config.toml
num_hidden_layers = 11
hidden_size = 448
n_experts = 80
experts_per_token = 8
d_expert = 64
d_shared_expert = 512
hidden_act = "elu"
moe_layers = [0, 1, 2, 3, 4, 5, 6, 7, 8, 9, 10]
router_score = "sigmoid"
normalize_top_k = true
routed_scale = 1.0
balance_loss = 0.000206
balance_bias = true
router_cosine_scale = 10.0
init_std_router = 0.0111
lr_router = 0.00107
vocab_size = 32768
norm = "rmsnorm"
norm_eps = 1e-06
tie_word_embeddings = false
optimizer = "muon_variant"
learning_rate = 0.00954
beta1 = 0.95
batch_tokens = [65536, 131072]
max_seq_len = 1024
train_tokens = 425400000
max_steps = 6119
dataset = "wikipedia_en"
Below are experts of layer 6 (counted from 0) of a mixture-of-experts language model. Rows are named router (the router's row for the expert), up (a neuron's input weights, with its number), down (a neuron's output weights, with its number) and show model dimensions 128-191. Each number is 200 + 30 x the weight over its row's rms, rounded and kept within 0 to 999.
After each expert's rows: a language model's description of what the expert responds to; "mostly gets" lists some tokens that are sent to it at least half of the time. This comes from a sample of Wikipedia text that the model never trained on.

# expert 36
router,162,212,208,204,215,208,210,171,198,212,171,235,174,192,214,185,272,272,193,169,226,221,197,244,182,194,182,245,181,226,187,183,200,163,157,173,209,181,186,139,215,217,232,199,185,195,166,161,213,223,191,131,180,180,232,227,207,176,208,193,161,244,193,147
up5,198,198,217,221,167,200,201,183,194,194,200,168,235,226,216,174,183,150,167,175,189,156,150,177,222,180,219,195,187,219,185,212,229,236,157,210,185,197,198,231,186,229,215,208,191,243,234,222,196,224,221,192,166,195,200,199,224,227,174,247,202,185,122,232
down5,259,183,196,208,171,171,209,214,221,184,177,163,195,212,264,230,154,207,211,116,192,216,174,193,195,192,229,189,196,145,193,208,232,174,200,197,193,217,244,211,239,188,212,212,204,193,249,277,223,225,229,247,164,220,166,225,177,193,165,223,236,197,178,231
Determiners and possessives. Determiners before a noun, such as this, these, its, their, his, a, same, new, usually after of, in or with.
mostly gets: " their", " its", " his", " this", " new", " This"

# expert 41
router,175,193,159,214,244,182,144,160,184,150,181,271,206,148,225,173,263,242,260,176,196,170,222,191,217,228,183,146,192,195,219,226,188,178,234,221,183,196,222,232,214,190,203,255,230,196,214,191,207,181,201,149,140,175,168,207,164,189,153,205,149,244,168,205
up0,226,192,207,197,187,172,224,156,200,201,221,205,172,183,177,192,171,203,199,187,145,164,244,211,216,218,226,152,207,218,203,238,194,190,225,136,198,166,187,201,196,155,185,252,226,157,203,208,220,192,225,154,186,196,191,188,194,216,202,170,154,172,196,215
down0,191,215,206,217,231,172,242,221,194,135,248,192,237,223,160,157,183,201,192,252,152,225,230,184,165,198,187,159,197,157,244,209,196,255,191,200,224,193,229,214,205,231,175,224,189,199,221,132,161,178,218,194,152,206,201,150,188,197,210,290,206,125,240,239
Temporal sequence words. Time words in career narratives, such as after, during, before, later, following, until, with verbs like began and died.
mostly gets: " during", " before", " later", " until", " After", " next"

# expert 0
router,175,229,186,180,192,119,165,159,173,156,174,202,196,180,191,200,193,213,187,199,193,233,185,198,198,215,209,232,163,173,181,193,203,205,186,187,146,248,183,169,192,185,266,228,228,195,237,227,289,200,224,171,204,130,223,237,173,210,178,169,221,198,178,204
up5,128,170,227,199,226,164,280,201,181,170,190,216,215,131,212,221,201,192,168,236,208,228,162,185,157,253,246,190,172,194,236,205,192,232,162,177,166,210,220,227,199,234,248,185,177,202,221,214,220,212,214,201,260,152,222,235,232,190,155,236,235,213,203,196
down5,237,190,193,141,174,183,202,225,188,219,142,154,253,163,196,179,189,185,200,190,198,165,236,182,158,216,213,218,182,255,192,162,200,181,179,217,251,195,158,193,213,236,177,208,239,209,220,175,196,223,255,220,155,192,187,155,275,217,227,182,230,179,194,152
Definite article "the". The article the/The, mostly after prepositions like of, in, to, plus foreign articles Los, El, Les and infobox field names.
mostly gets: " the", " The", "The", " Los", "the", "he"

# expert 5
router,199,269,263,180,194,231,152,147,191,172,158,205,184,164,195,231,207,181,222,181,156,231,184,197,183,211,231,212,174,221,207,151,211,205,188,225,200,185,212,176,251,197,193,239,223,226,234,210,211,182,240,232,219,107,200,243,226,174,164,209,198,203,172,179
up0,204,224,223,227,233,218,226,225,221,199,201,225,218,178,225,208,186,193,197,226,178,174,201,202,212,204,173,174,203,196,234,170,216,270,248,195,186,206,240,185,172,158,219,209,210,184,172,235,177,185,199,229,198,133,157,164,201,187,182,233,219,181,155,214
down0,298,201,155,190,221,220,178,202,214,187,222,178,203,217,164,210,225,197,177,200,210,196,182,192,225,188,204,245,158,211,192,192,228,138,167,228,209,228,206,212,253,238,222,189,151,193,145,198,236,202,217,180,197,157,168,213,220,205,178,234,186,190,216,186
Table rows and dates. Row-opening pipes and first cells in wikitable rows, digits in dates, plus infobox field values, such as | Canada, 1, Website.
mostly gets: " Website", "|---|---|\n", "Scientific", " Apps", ".com", "|---|---|---|\n"

# expert 49
router,200,229,239,180,207,152,218,212,165,201,167,210,180,166,213,219,207,241,179,171,301,200,138,256,224,193,199,208,129,168,231,188,261,218,187,195,206,180,216,190,162,189,250,185,228,170,202,265,221,200,216,219,238,216,160,228,159,204,186,205,139,201,146,222
up4,221,228,210,175,215,228,236,211,247,215,159,231,162,210,179,235,226,247,181,197,262,243,183,229,188,172,223,200,216,197,221,197,212,192,253,192,194,225,185,218,239,200,212,191,211,234,166,266,228,221,243,178,236,256,213,190,184,158,198,234,158,189,151,222
down4,150,199,182,218,198,170,196,203,172,130,192,193,238,152,242,246,227,192,228,193,184,208,187,199,252,181,181,233,239,197,180,172,200,239,232,257,176,191,201,168,179,172,198,195,234,190,266,155,226,192,238,196,160,210,252,196,189,226,234,219,230,205,168,181
Geography, routes, measures. Distance and direction words, coordinates and road-junction phrases in geographic or highway text, such as km, north, River, intersection with.
mostly gets: " km", "″W", " south", " mi", " north", " sq"

# expert 1
router,201,216,190,204,257,204,163,197,179,135,170,226,181,198,188,242,210,225,228,145,235,158,186,189,171,237,244,149,187,175,161,194,233,142,200,208,237,182,238,204,168,216,254,184,209,210,188,223,230,155,203,206,186,210,237,213,129,225,183,209,162,220,171,213
up0,186,211,200,182,244,199,176,177,205,203,197,214,182,265,185,237,235,189,181,175,209,159,171,154,156,206,230,165,210,187,222,266,217,189,184,209,249,180,167,201,147,204,218,207,283,173,189,159,217,195,196,188,246,206,278,178,142,197,255,211,215,237,193,210
down0,220,228,212,222,159,240,196,204,263,228,165,220,203,181,172,232,186,217,247,162,187,250,215,237,217,192,203,140,190,177,239,187,222,204,204,175,218,199,196,178,210,195,221,179,168,192,167,217,156,176,187,215,195,202,176,211,234,255,182,249,181,202,168,174
Nations, groups, institutions. Nouns and adjectives naming nations, peoples, governments, armies and institutions, often after the, such as British, Taliban, government, king, him.
mostly gets: " government", " Army", " him", " Harvard", " city", " Minister"

# expert 25
router,241,235,234,187,219,215,195,198,204,179,171,208,184,163,188,229,277,226,217,169,195,156,229,225,213,190,208,216,173,180,206,217,192,222,185,230,193,169,254,218,173,161,259,223,175,184,229,219,184,179,246,191,199,176,202,230,184,199,188,161,204,226,189,228
up0,231,210,209,163,174,201,197,161,212,194,146,153,178,185,211,182,256,195,199,191,205,164,252,168,232,197,234,150,165,183,160,187,199,200,209,243,174,205,188,265,210,226,195,234,169,190,172,170,211,178,146,172,184,221,182,215,205,251,155,216,233,248,203,262
down0,188,167,161,193,196,174,183,271,239,159,236,183,196,278,218,195,217,232,218,171,176,137,208,234,197,196,224,214,220,224,158,212,193,211,212,201,192,203,208,180,210,201,168,242,197,204,187,238,194,202,187,169,237,199,155,264,166,188,174,150,247,160,196,203
Sports leagues, demographic units. League and competition words, women's/men's team names, coordinate and area units, and table header cells, such as League, Cup, ″N, /km.
mostly gets: "″W", " League", "″N", " NHL", "″E", " league"

# expert 14
router,239,213,213,202,202,181,156,147,183,174,166,200,178,216,171,205,230,182,211,165,218,200,191,265,204,227,187,179,169,190,161,219,216,185,170,202,214,216,272,182,219,210,216,213,233,223,287,218,203,193,228,198,232,157,210,219,146,224,164,180,188,247,181,164
up0,240,265,244,159,152,173,209,209,167,239,152,238,190,205,178,195,211,187,260,184,251,188,158,216,202,157,154,166,187,165,224,189,183,246,211,202,239,157,223,186,220,224,197,215,190,219,209,204,181,176,211,141,234,155,183,204,166,262,216,234,234,229,210,228
down0,214,219,200,188,180,214,250,160,227,230,168,204,196,203,257,172,225,222,220,174,194,196,203,175,211,227,212,177,208,184,203,220,198,193,276,234,179,234,202,203,191,152,239,218,200,191,224,161,242,255,139,174,145,215,161,205,194,168,170,210,201,210,164,216
Institution and award names. Words inside formal titles of organizations, awards and competitions, e.g. National, University, World Cup, Council, of the Year.
mostly gets: " World", " National", " School", " Council", " International", " University"

# expert 52
router,227,193,223,189,239,182,143,181,155,186,196,195,216,181,222,162,201,211,154,227,228,164,194,184,177,211,222,217,177,210,179,212,204,171,177,241,146,254,188,147,195,234,283,257,232,173,214,215,247,250,170,212,213,173,179,226,191,198,207,151,208,174,152,212
up0,188,198,254,142,227,202,217,169,140,203,239,308,218,182,203,216,172,197,233,223,253,166,209,176,205,205,193,228,197,200,167,222,228,206,169,213,217,242,154,206,203,199,247,251,212,216,231,258,241,177,172,186,219,187,204,222,122,201,239,207,131,150,154,166
down0,164,164,276,214,181,187,218,199,237,173,204,174,212,236,174,205,155,242,215,194,158,215,181,236,178,186,234,187,203,203,173,205,198,216,238,185,207,154,180,207,175,224,193,169,171,205,235,194,235,134,188,192,187,203,202,195,185,210,172,235,126,214,211,196
Mid-word fragments. Subword pieces inside rare names and foreign or unusual words, e.g. "Sw-ik-ee", "ch-au-ffeured", "p-rick-lypear".
mostly gets: " Ma", "p", "-p", "ep", " Sam", " Su"

# expert 60
router,265,211,226,151,240,142,193,146,196,158,173,254,174,156,252,179,244,218,175,189,238,204,186,209,161,217,224,213,135,172,163,174,186,226,159,201,193,211,232,189,233,170,241,225,190,149,170,213,207,215,239,167,189,232,186,205,192,199,132,208,173,200,211,215
up0,161,196,171,212,182,190,203,210,212,201,219,225,189,211,150,201,178,194,195,209,156,206,242,243,250,219,207,185,211,160,172,143,203,180,173,187,228,194,171,221,148,172,225,154,185,190,133,230,281,177,176,210,208,230,152,221,261,200,178,162,172,192,207,193
down0,229,224,219,197,214,287,189,202,138,214,228,186,166,168,251,173,200,235,204,228,199,233,220,219,173,230,159,239,203,188,197,232,188,196,145,177,155,184,212,209,180,230,222,219,198,234,177,228,153,229,172,142,191,145,223,215,179,179,234,229,182,193,192,178
Closing parentheses, punctuation. Closing parentheses and commas after parenthetical notes in lists and tables, such as "(voiced by Kathryn Hunter)", plus dashes and he/is.
mostly gets: ")", " Released", "°W", " —", "})", ".)"

# expert 20
router,205,195,175,183,198,198,186,160,141,193,130,202,168,196,215,208,203,209,140,201,217,214,211,234,213,251,199,245,166,235,200,178,243,132,169,169,207,233,189,223,184,225,260,202,210,237,205,222,247,157,224,145,212,190,197,254,241,198,169,218,152,223,193,220
up5,198,204,155,193,146,207,231,218,163,196,185,232,211,241,196,234,174,149,176,238,216,196,159,227,217,202,222,237,222,210,197,190,205,120,248,203,160,226,221,237,180,166,275,240,181,175,204,186,188,160,224,214,203,211,202,248,206,247,199,199,206,224,196,207
down5,211,109,208,220,195,154,223,236,216,212,217,196,197,218,163,197,170,220,205,241,170,209,207,236,147,228,228,181,229,195,200,205,190,222,169,174,210,236,139,232,231,154,159,272,198,197,179,165,233,207,251,140,193,157,198,183,158,176,219,214,194,211,237,148
Purpose and motive phrases. Prepositions, modals and nouns in clauses about aims, help, money or land, e.g. for, to, intent of, could, support.
mostly gets: " help", " support", " could", " will", " money", " land"

# expert 46
router,232,266,200,199,212,187,199,159,190,200,141,235,186,176,224,176,220,203,194,157,219,182,184,169,235,177,174,218,171,204,159,160,174,232,210,182,160,211,175,208,150,192,234,241,254,180,227,196,203,221,211,188,213,193,170,188,186,221,163,165,188,205,189,237
up5,233,208,164,201,205,240,210,216,157,199,140,171,213,204,218,203,248,145,200,207,165,174,197,159,211,215,205,213,180,198,153,174,177,232,211,175,200,233,228,212,131,218,182,227,238,195,192,205,252,202,194,130,212,137,182,146,227,215,182,224,174,225,191,243
down5,179,256,200,171,229,194,230,270,174,220,218,216,215,219,247,160,211,155,164,179,223,287,195,214,227,168,197,177,226,200,208,160,186,242,212,175,212,151,194,181,254,169,178,194,182,175,217,186,200,222,236,155,204,219,181,139,201,145,147,182,208,240,213,175
Row and line starts. Tokens opening a table row or indented line: leading pipes, spaces, dashes, quotes, country codes, and Thai pieces in lists.
mostly gets: "|", " —\n", " See", " FW", " ENG", "   "

# expert 42
router,200,249,217,158,220,233,183,206,205,166,194,255,175,196,239,193,231,163,184,185,236,235,169,235,164,224,233,251,193,198,227,193,206,162,161,177,160,177,193,188,196,187,209,230,190,216,229,203,245,198,206,196,233,179,205,220,141,179,167,224,181,211,174,214
up0,192,224,256,219,187,227,216,156,157,238,222,195,190,173,191,212,212,213,238,189,187,209,163,210,181,199,178,211,193,157,221,199,241,279,189,244,229,200,202,250,222,233,205,188,194,238,211,198,205,208,246,159,187,153,171,210,182,236,130,248,198,160,183,175
down0,204,267,208,156,193,184,239,229,207,202,178,207,220,227,184,218,175,173,218,214,231,219,220,186,262,141,126,115,187,226,201,177,228,192,198,185,203,175,175,178,201,186,172,212,211,232,156,232,232,155,191,252,152,234,154,188,232,167,184,156,224,152,282,181
Units after numbers. Unit and duration words right after numbers, such as km, ft, kg, year, in, plus score dashes and separators in tables.
mostly gets: " km", " ft", " kg", "°", "′", "″W"

# expert 6
router,233,219,213,146,249,202,124,194,195,150,187,216,180,180,180,219,231,226,181,152,214,189,192,180,182,246,200,234,214,181,181,216,191,211,171,229,190,153,201,181,192,213,220,221,245,218,221,226,209,169,199,169,220,180,211,211,150,206,174,191,195,170,180,214
up0,243,190,172,190,231,250,119,170,180,187,170,206,194,200,128,223,186,185,160,190,151,178,230,188,156,270,215,246,217,206,201,196,189,186,143,188,219,173,149,187,224,201,183,232,194,202,170,193,195,175,191,181,222,231,176,210,215,182,145,227,178,144,246,161
down0,220,170,198,232,196,253,215,173,162,241,158,214,210,198,222,179,194,149,217,201,202,190,213,205,158,222,196,157,205,133,207,197,154,231,217,193,206,218,218,231,207,167,158,194,256,216,179,215,223,210,211,206,194,195,210,174,183,227,216,190,229,179,219,242
Career role phrases. Words in biographical career sentences, such as "member of", appointed, joined, won, director, Best, often the preposition after a role noun.
mostly gets: " appointed", " joined", " won", " Director", " member", " director"

# expert 23
router,200,213,207,180,197,166,191,159,207,241,184,232,196,144,220,180,187,187,175,194,256,201,194,213,219,172,200,217,146,167,193,194,210,166,164,208,207,205,209,181,162,197,205,194,254,218,175,242,193,200,172,219,206,210,169,240,175,200,196,201,137,247,208,217
up4,187,192,213,184,207,190,198,186,226,219,182,183,225,195,222,203,197,222,203,202,291,185,190,234,198,153,168,181,196,195,148,152,224,204,183,178,200,228,204,194,164,226,180,167,186,232,166,214,121,194,181,261,167,204,186,247,159,205,201,254,205,249,223,198
down4,205,259,212,172,191,146,182,163,232,213,199,168,209,236,214,174,220,209,119,207,199,225,214,206,198,180,248,188,230,168,184,191,230,233,167,176,220,179,213,199,240,250,193,225,186,139,211,211,134,170,200,245,197,192,211,196,216,227,173,244,200,141,207,249
Location and buildings. Words about places and architecture, such as located, near, building, in front of, and prepositions introducing sites.
mostly gets: " located", " near", " building", " front", " house", " stone"

# expert 43
router,199,230,238,188,200,194,177,175,183,151,184,243,135,174,247,220,217,184,192,185,229,255,145,247,220,221,222,265,183,169,161,238,202,163,153,204,160,196,259,211,159,206,198,206,277,194,215,183,289,197,224,184,184,193,212,200,190,183,212,152,159,234,195,216
up0,221,211,133,179,113,181,164,164,157,203,225,234,111,174,228,231,238,210,169,201,164,164,207,187,251,302,225,213,199,180,201,200,201,240,215,182,149,166,250,198,207,182,173,210,192,225,211,170,180,149,158,193,173,225,157,244,172,245,243,230,149,183,202,198
down0,187,245,263,212,217,214,234,221,186,172,180,157,154,146,183,173,184,231,207,197,213,229,208,186,160,177,225,197,200,207,223,230,216,178,164,198,210,193,188,186,210,211,265,167,211,192,154,197,200,213,229,193,171,194,187,201,227,200,217,207,212,257,195,271
List dashes, personal names. List-item dashes under People headings, first names and titles like John, William, Sir, Dr, and commas after introductory phrases.
mostly gets: "=", " William", " David", " Sir", " John", "    "

# expert 30
router,227,191,215,177,200,172,137,164,166,196,175,185,187,192,158,219,247,222,259,175,179,207,224,247,219,221,173,218,181,187,171,150,223,182,182,244,177,176,174,167,181,236,183,229,244,197,231,212,256,210,270,223,215,189,196,237,207,209,197,169,139,192,185,200
up0,238,183,252,255,211,222,186,183,196,206,187,205,162,194,147,211,245,215,197,137,151,177,178,234,180,194,221,169,216,237,230,205,228,219,234,214,212,242,230,202,212,189,224,213,242,222,185,182,241,172,208,183,155,159,175,189,172,201,157,190,147,186,132,188
down0,221,248,194,231,177,152,164,196,193,233,166,144,176,233,208,194,182,200,235,183,195,161,197,242,168,177,238,208,192,164,206,186,208,213,177,215,207,171,202,191,186,193,191,197,158,189,241,173,182,215,202,191,187,173,215,141,135,160,175,178,239,157,192,202
Mid-word subword fragments. Short letter pieces inside longer words and names, such as ig in instigated, m in admired, ib in Chichibu.
mostly gets: "il", "ic", "m", "ig", "av", "ag"

# expert 17
router,214,225,188,206,206,197,208,177,191,205,178,248,184,167,238,193,239,223,176,186,197,195,176,224,193,246,206,213,197,200,217,189,181,194,180,234,196,212,218,208,192,207,218,191,219,221,226,215,220,158,223,182,222,165,200,244,206,170,159,217,179,196,191,204
up0,203,204,180,179,193,233,219,263,253,203,208,174,237,207,203,251,193,245,187,176,180,208,192,272,293,197,182,207,190,205,220,245,186,235,195,199,240,189,206,176,256,190,169,211,183,180,188,206,241,157,155,198,156,160,210,242,192,236,206,283,208,209,261,233
down0,240,185,163,189,207,188,232,200,210,192,212,229,218,221,218,151,221,174,196,231,262,236,213,178,236,173,190,187,264,223,211,148,255,218,230,219,140,236,169,191,176,237,144,219,235,190,254,224,189,177,234,189,183,218,247,198,227,183,219,125,199,208,221,195
Biography structure words. Articles and list dashes in biographies and infoboxes, like received a degree, Born, career, and section headings such as Personal.
mostly gets: " career", "Personal", "Career", "Scientific", " Phylum", " Born"

# expert 53
router,236,169,204,203,239,175,157,156,187,169,167,249,201,201,191,235,186,238,186,196,212,223,220,211,189,243,185,214,113,202,180,221,227,150,195,188,191,209,253,131,166,221,214,232,215,236,232,214,247,204,215,204,163,226,158,167,166,182,186,136,166,186,138,149
up5,237,230,177,192,214,197,172,224,216,193,184,184,228,240,207,197,190,180,180,252,260,245,233,195,212,209,189,197,236,244,229,213,221,185,178,168,191,211,176,198,193,158,208,143,192,252,178,191,171,189,209,176,197,233,180,229,126,221,150,160,165,213,180,226
down5,224,221,197,173,209,217,216,222,238,175,182,172,239,166,158,183,184,220,227,195,220,183,165,185,175,209,195,184,173,185,225,195,184,214,191,200,183,191,147,244,197,155,185,157,188,177,206,221,209,206,157,133,206,192,203,220,224,172,231,155,175,202,291,208
Name word endings. Word-final pieces of Latin species names and foreign proper names, such as -us, -ia, -ana in Cistothorus or Arabian.
mostly gets: "ana", "us", "ina", "na", "ia", "ys"